Below are experts of layer 5 (counted from 0) of a mixture-of-experts language model. Rows are named router (the router's row for the expert), up (a neuron's input weights, with its number) and show model dimensions 320-383. Each number is 50 + 15 x the weight over its row's rms, rounded and kept within 0 to 99.
Before each expert's rows: "gets" lists some tokens that make up at least twice as much of what it gets as of all text. This comes from a sample of Wikipedia text that the model never trained on. Tokens count by the router's weight.

# expert 3
gets: ".", " was", " is", " to", " that", " with"
router:24 50 21 53 85 64 75 58 33 52 30 65 53 58 66 59 55 38 42 52 62 58 59 60 33 57 69 18 49 45 71 57 33 61 68 39 43 39 54 55 52 31 69 68 34 18 74 44 55 63 69 47 25 52 58 48 45 82 51 50 41 36 57 34
up0:64 00 65 52 71 71 56 60 64 29 29 43 62 44 99 62 59 41 63 53 33 50 46 40 57 44 68 39 54 39 69 76 26 34 50 78 48 57 37 51 49 50 39 49 35 63 61 55 61 70 23 14 45 23 35 69 36 54 49 51 52 70 58 50
up1:68 53 39 45 66 57 44 66 47 50 52 49 43 35 30 25 67 66 36 49 36 56 49 58 51 40 51 60 40 54 58 70 51 25 48 57 39 34 58 50 27 44 48 49 38 50 39 48 46 55 14 49 51 59 41 31 64 53 39 68 65 51 55 73
up2:52 56 87 54 42 44 51 72 42 29 27 35 56 50 48 28 41 72 53 52 40 69 61 60 72 57 71 50 47 60 49 49 26 48 39 47 35 54 58 54 51 64 17 45 30 91 41 52 60 77 51 57 43 47 70 50 34 68 43 67 52 49 53 51
up3:50 49 43 30 52 41 52 77 49 77 67 49 48 71 49 67 35 40 78 51 59 33 44 14 25 47 50 43 46 48 65 58 35 36 38 48 67 48 37 49 46 60 50 41 53 57 50 40 67 17 29 49 43 57 51 35 61 52 54 49 25 58 52 45
up4:55 64 67 57 59 53 61 58 53 66 55 40 35 42 45 38 51 76 50 57 32 48 60 49 35 61 82 53 33 69 65 76 72 51 59 43 44 59 52 41 37 46 37 50 50 54 54 85 36 48 48 58 57 34 69 51 50 73 55 61 40 56 50 52
up5:35 52 59 50 94 45 50 81 70 37 44 64 73 44 68 80 14 32 43 62 48 38 40 50 39 44 64 53 37 41 64 78 67 41 53 48 57 48 47 26 64 53 52 61 37 58 48 39 81 59 49 38 45 28 32 46 65 50 51 51 56 61 50 49
up6:04 65 65 50 76 33 43 48 30 57 74 43 05 51 28 05 26 50 36 63 51 73 50 35 45 50 56 43 44 51 68 80 34 44 37 70 38 52 28 51 67 81 50 48 64 67 43 48 54 76 50 36 48 61 54 46 55 41 51 49 60 39 62 54
up7:35 50 51 52 47 60 61 46 51 58 48 51 63 71 48 50 15 40 45 46 34 76 51 25 76 49 53 48 58 44 51 47 50 33 52 38 49 02 50 66 62 50 51 36 67 91 45 56 23 60 50 61 50 46 54 49 72 50 50 43 57 51 26 61
up8:67 47 79 91 45 51 50 45 51 45 65 37 59 65 42 50 36 64 56 24 44 52 13 32 21 55 47 45 35 49 35 74 49 42 47 49 45 61 49 15 40 80 53 66 69 48 55 73 49 60 65 63 57 48 36 47 40 45 80 63 52 51 89 45
up9:65 73 52 58 55 52 54 49 56 25 44 57 30 72 45 42 43 63 47 52 73 45 47 36 35 47 49 48 56 68 53 35 48 48 49 50 54 24 72 44 75 26 61 37 41 58 65 92 42 46 42 59 52 39 47 31 71 57 28 58 63 46 62 49
up10:44 62 68 22 30 68 55 56 19 47 55 50 71 36 51 43 55 27 33 31 50 50 33 60 55 38 41 58 44 43 62 23 49 74 49 49 50 45 48 61 40 50 28 56 36 43 49 53 58 78 54 52 61 52 57 35 46 40 57 31 52 77 56 37
up11:07 49 59 67 39 68 44 52 41 36 65 30 03 43 45 51 49 54 50 56 52 66 60 48 41 13 51 58 47 50 57 51 48 37 25 47 61 46 68 33 61 27 64 50 50 41 38 65 39 79 56 48 41 48 21 55 43 51 43 54 59 45 34 46
up12:57 36 44 83 51 53 45 70 51 54 61 48 73 41 56 53 36 69 35 89 52 51 42 61 49 55 50 64 57 55 44 37 47 65 42 57 48 49 52 50 99 40 71 14 47 14 70 57 51 45 56 46 54 40 48 71 73 50 65 50 61 37 44 54
up13:69 49 47 44 60 47 79 78 55 61 75 50 53 67 27 96 49 50 49 63 53 48 42 49 53 50 48 46 38 44 35 36 49 77 57 50 33 44 52 41 74 59 49 57 71 49 41 48 20 38 89 36 27 43 82 61 55 58 52 48 49 40 64 63
up14:41 45 58 45 74 49 47 53 40 56 34 50 52 45 64 47 44 36 60 45 91 55 25 43 56 60 52 47 52 13 58 53 41 59 69 69 50 68 64 00 45 65 72 46 46 51 40 23 41 63 41 65 55 34 54 00 83 55 59 25 52 40 52 24
up15:50 42 49 42 44 50 52 51 49 64 45 28 43 27 51 68 35 54 62 49 43 71 64 07 60 22 43 46 60 74 53 42 88 45 49 62 67 54 49 53 40 10 64 75 38 22 43 63 37 37 26 64 75 28 51 50 45 58 31 30 45 55 63 60

# expert 2
gets: " the", " in", " The", "a", "i", "o"
router:53 73 51 52 56 30 37 74 58 22 70 51 15 40 68 58 33 37 56 64 21 29 50 77 65 50 59 67 45 91 48 63 34 60 72 45 79 26 40 70 37 78 60 34 42 79 51 41 44 55 34 69 60 41 41 56 46 61 52 76 38 37 60 61
up0:26 43 20 52 41 50 56 83 20 51 57 58 84 40 50 56 39 53 50 00 49 61 50 37 55 23 59 70 46 70 38 49 55 65 65 62 46 48 43 56 71 54 31 09 66 68 51 48 58 27 49 48 46 69 55 49 51 50 71 56 41 49 52 81
up1:73 71 45 77 63 41 29 53 48 47 52 48 42 57 61 48 49 50 65 35 18 40 74 51 77 67 52 51 55 51 41 46 56 48 42 52 49 51 57 48 56 61 59 77 37 70 57 71 43 76 65 70 63 36 46 59 36 65 51 43 48 70 67 49
up2:92 42 49 48 63 30 44 40 49 39 61 47 46 37 46 36 51 74 82 77 21 54 46 24 51 72 53 52 49 32 74 48 45 50 66 38 44 54 49 59 46 65 59 53 26 34 52 39 71 69 40 61 46 65 52 88 36 42 17 37 58 45 63 74
up3:39 27 64 60 66 30 55 62 38 66 58 98 48 56 81 44 57 45 60 67 70 72 34 41 30 52 45 33 41 74 62 47 51 43 67 68 47 57 45 45 54 55 74 50 65 44 77 75 55 42 49 65 53 48 33 43 65 48 50 99 15 50 44 46
up4:59 41 41 48 63 40 15 63 47 52 35 55 50 76 58 62 50 38 46 67 39 55 00 51 36 60 04 57 56 77 58 45 47 60 62 58 50 46 50 83 40 02 80 68 36 45 81 58 47 82 73 44 47 66 42 63 50 68 55 57 51 87 49 55
up5:59 43 43 48 08 40 53 52 48 74 37 46 48 62 40 52 36 42 71 45 22 57 59 18 48 46 30 99 49 57 53 85 51 58 32 50 66 50 45 43 44 39 61 39 53 39 67 64 30 30 49 38 51 58 52 47 48 42 53 30 61 40 37 76
up6:50 53 41 52 31 70 42 53 23 52 47 16 42 57 68 53 47 47 47 46 38 50 43 50 37 40 68 50 41 50 31 79 70 56 63 00 43 50 48 62 29 60 28 55 35 44 65 50 50 52 54 52 29 61 58 19 61 44 28 98 39 52 06 07
up7:45 13 59 33 50 50 42 60 51 26 11 40 83 78 48 55 50 55 41 51 19 57 58 25 63 89 55 53 53 43 55 50 27 33 50 48 52 51 70 38 37 57 55 29 35 52 45 50 31 54 42 69 46 12 51 51 48 47 79 61 60 68 58 51
up8:50 46 38 65 54 36 25 51 69 60 45 52 27 50 48 36 31 56 52 56 49 39 43 63 36 48 52 32 48 47 63 40 54 50 54 47 88 58 46 24 48 60 33 50 04 56 49 55 65 50 35 55 34 49 55 46 45 54 53 61 55 53 46 27
up9:49 80 57 17 49 86 53 24 60 50 33 45 71 32 42 29 41 64 38 45 44 54 27 39 59 44 52 70 24 72 51 45 77 25 74 50 11 51 35 29 39 59 51 92 41 48 59 51 39 48 69 55 70 28 51 51 48 71 18 52 12 25 48 49
up10:39 52 43 28 45 35 24 61 51 37 40 66 50 43 55 46 50 63 45 51 44 57 47 52 71 47 64 66 90 57 29 45 78 47 76 30 58 45 51 58 57 59 43 55 76 51 29 25 52 22 61 23 19 55 49 58 68 99 71 37 53 40 58 47
up11:48 05 51 33 52 53 51 78 30 49 48 64 03 62 00 76 49 81 63 69 44 23 40 69 48 49 57 20 64 50 75 57 33 53 43 68 62 39 44 47 50 66 34 47 56 51 81 54 46 56 38 47 49 48 75 68 53 47 40 29 45 76 42 51
up12:38 77 54 69 30 31 23 51 57 33 48 55 38 48 34 52 50 47 87 42 77 49 59 49 36 65 41 71 75 67 40 44 55 81 29 53 57 32 43 25 56 64 32 49 48 36 51 40 69 73 43 39 40 50 49 52 67 51 59 51 51 93 58 52
up13:46 62 41 50 28 31 53 39 46 53 81 44 54 40 54 59 37 32 56 35 50 38 58 51 62 68 61 56 89 27 49 49 63 20 54 42 78 49 51 75 58 41 63 42 55 63 49 24 51 42 50 47 64 35 64 37 50 39 53 49 51 64 28 22
up14:78 36 53 60 36 13 27 85 49 31 70 50 51 45 53 44 29 65 26 60 46 26 84 28 48 58 56 31 51 53 49 68 45 69 68 39 49 43 50 37 46 58 43 51 51 55 81 47 45 52 36 56 41 68 57 33 73 49 43 23 58 64 55 50
up15:26 35 36 38 60 43 44 62 48 49 50 38 36 50 49 50 49 56 52 81 50 49 73 55 54 44 58 46 48 88 54 28 46 46 44 50 61 56 54 55 44 57 55 42 45 56 48 51 42 39 50 49 52 36 55 49 46 39 63 23 44 51 50 31

# expert 0
gets: " ", "0", " (", "1", "-", "2"
router:30 56 59 39 82 73 66 56 57 47 66 61 43 62 30 69 69 46 31 52 50 49 18 41 56 61 37 49 71 11 45 56 51 49 49 25 18 53 23 51 30 59 57 33 47 65 42 24 38 43 25 69 34 48 57 41 25 60 62 53 50 66 53 79
up0:54 42 51 19 60 52 43 51 45 35 54 72 20 62 66 50 51 23 38 37 52 71 49 72 50 70 48 67 44 42 37 40 28 50 40 45 56 62 46 51 51 52 70 27 37 16 46 99 60 50 54 46 73 44 57 48 53 50 57 07 55 52 30 50
up1:38 53 57 63 50 51 56 44 44 28 49 65 44 51 30 43 46 31 54 42 42 45 49 49 50 74 22 55 42 47 47 61 59 32 49 66 57 56 53 58 51 51 49 65 51 32 37 49 79 33 60 90 46 49 50 61 55 39 48 39 67 12 46 82
up2:56 50 63 38 34 51 52 39 56 58 44 60 69 50 63 51 68 40 48 65 49 57 46 67 50 49 54 54 52 63 51 54 60 52 52 55 43 63 75 35 69 54 49 30 28 70 46 45 63 29 43 58 34 51 71 24 77 48 60 12 70 59 56 29
up3:44 63 41 39 56 58 52 99 49 47 35 60 31 72 68 50 51 04 52 43 32 49 36 66 60 42 47 66 54 47 51 49 46 34 42 39 48 88 36 52 22 40 39 66 43 49 45 29 39 39 38 49 54 52 50 46 44 43 33 40 38 46 96 47
up4:00 42 39 93 43 42 22 25 49 12 38 46 49 46 32 37 32 51 52 49 00 45 48 47 60 51 72 61 49 49 46 50 66 52 50 51 37 56 48 51 61 50 63 58 47 51 18 42 18 20 55 59 45 20 49 53 19 60 75 36 52 49 49 55
up5:49 59 47 50 24 44 67 19 56 69 50 38 32 48 52 45 61 04 66 52 51 19 40 49 50 66 24 35 49 45 41 52 57 47 50 49 40 56 47 95 45 58 51 50 35 50 49 62 59 28 50 61 29 28 53 52 35 57 48 41 21 59 70 49
up6:72 33 43 88 26 52 11 50 71 38 53 16 42 66 00 70 72 82 50 57 61 62 47 66 67 48 43 84 42 55 50 54 35 37 43 56 09 65 39 61 49 43 49 67 76 25 49 00 40 31 17 50 47 50 64 35 46 23 47 62 32 67 56 52
up7:72 63 51 60 55 49 33 43 53 54 42 84 64 87 44 48 54 37 51 80 66 54 85 37 56 68 58 57 20 56 47 34 48 36 40 74 61 82 71 60 52 61 53 43 33 55 50 48 50 50 70 49 52 52 26 24 35 50 48 30 25 34 57 39
up8:64 66 47 44 31 51 26 18 58 51 46 46 78 49 14 59 50 66 48 57 50 43 50 37 73 55 50 05 36 55 49 50 35 47 57 59 58 70 48 18 32 30 48 26 67 54 50 53 69 49 49 63 76 46 47 51 57 32 40 61 49 51 50 46
up9:30 51 57 45 38 50 70 45 50 61 49 52 25 51 35 45 32 53 35 47 62 59 41 42 61 51 44 47 55 56 45 66 53 51 24 79 47 65 51 39 35 48 59 73 53 48 45 46 43 59 48 24 50 63 00 50 62 52 43 50 27 41 72 35
up10:74 75 62 52 54 27 35 48 65 51 64 43 16 21 67 51 52 50 64 31 30 74 49 57 63 54 40 51 29 50 77 49 27 48 53 92 33 86 54 43 39 51 58 53 51 68 83 49 56 53 48 49 60 07 59 18 59 28 62 47 53 73 60 61
up11:27 61 50 51 43 40 47 45 30 56 45 57 65 52 51 26 80 50 37 65 87 41 52 56 50 81 50 49 42 53 42 43 67 99 34 50 33 60 33 28 25 52 49 47 58 66 50 50 80 62 35 66 48 49 47 39 75 49 54 61 27 56 58 50
up12:48 53 60 46 42 53 87 47 72 66 40 51 10 36 51 39 51 78 49 33 62 50 34 30 81 52 45 29 61 56 46 48 65 43 48 47 40 46 64 55 42 40 95 49 49 62 49 49 75 50 39 82 35 53 44 69 57 47 76 45 70 37 13 42
up13:45 47 47 49 55 55 47 46 56 51 11 50 58 53 52 45 61 50 58 48 61 49 53 48 65 55 49 30 64 36 37 45 39 43 52 50 48 66 00 57 56 70 52 45 49 51 27 37 52 67 47 59 58 37 15 61 24 33 50 48 46 49 49 33
up14:44 50 25 42 49 55 66 26 52 49 50 49 49 40 52 59 35 57 61 79 33 46 53 20 25 45 51 48 62 55 50 61 44 50 56 75 55 43 52 52 52 55 67 46 37 59 54 35 34 58 51 39 70 46 44 24 30 49 50 46 32 64 50 69
up15:50 35 59 38 43 55 54 50 46 48 69 36 43 50 35 40 81 38 43 15 57 38 48 63 63 49 55 48 67 47 54 72 72 69 80 51 47 61 50 44 35 83 57 51 40 54 31 79 52 36 47 65 49 53 79 62 35 46 53 36 46 69 08 47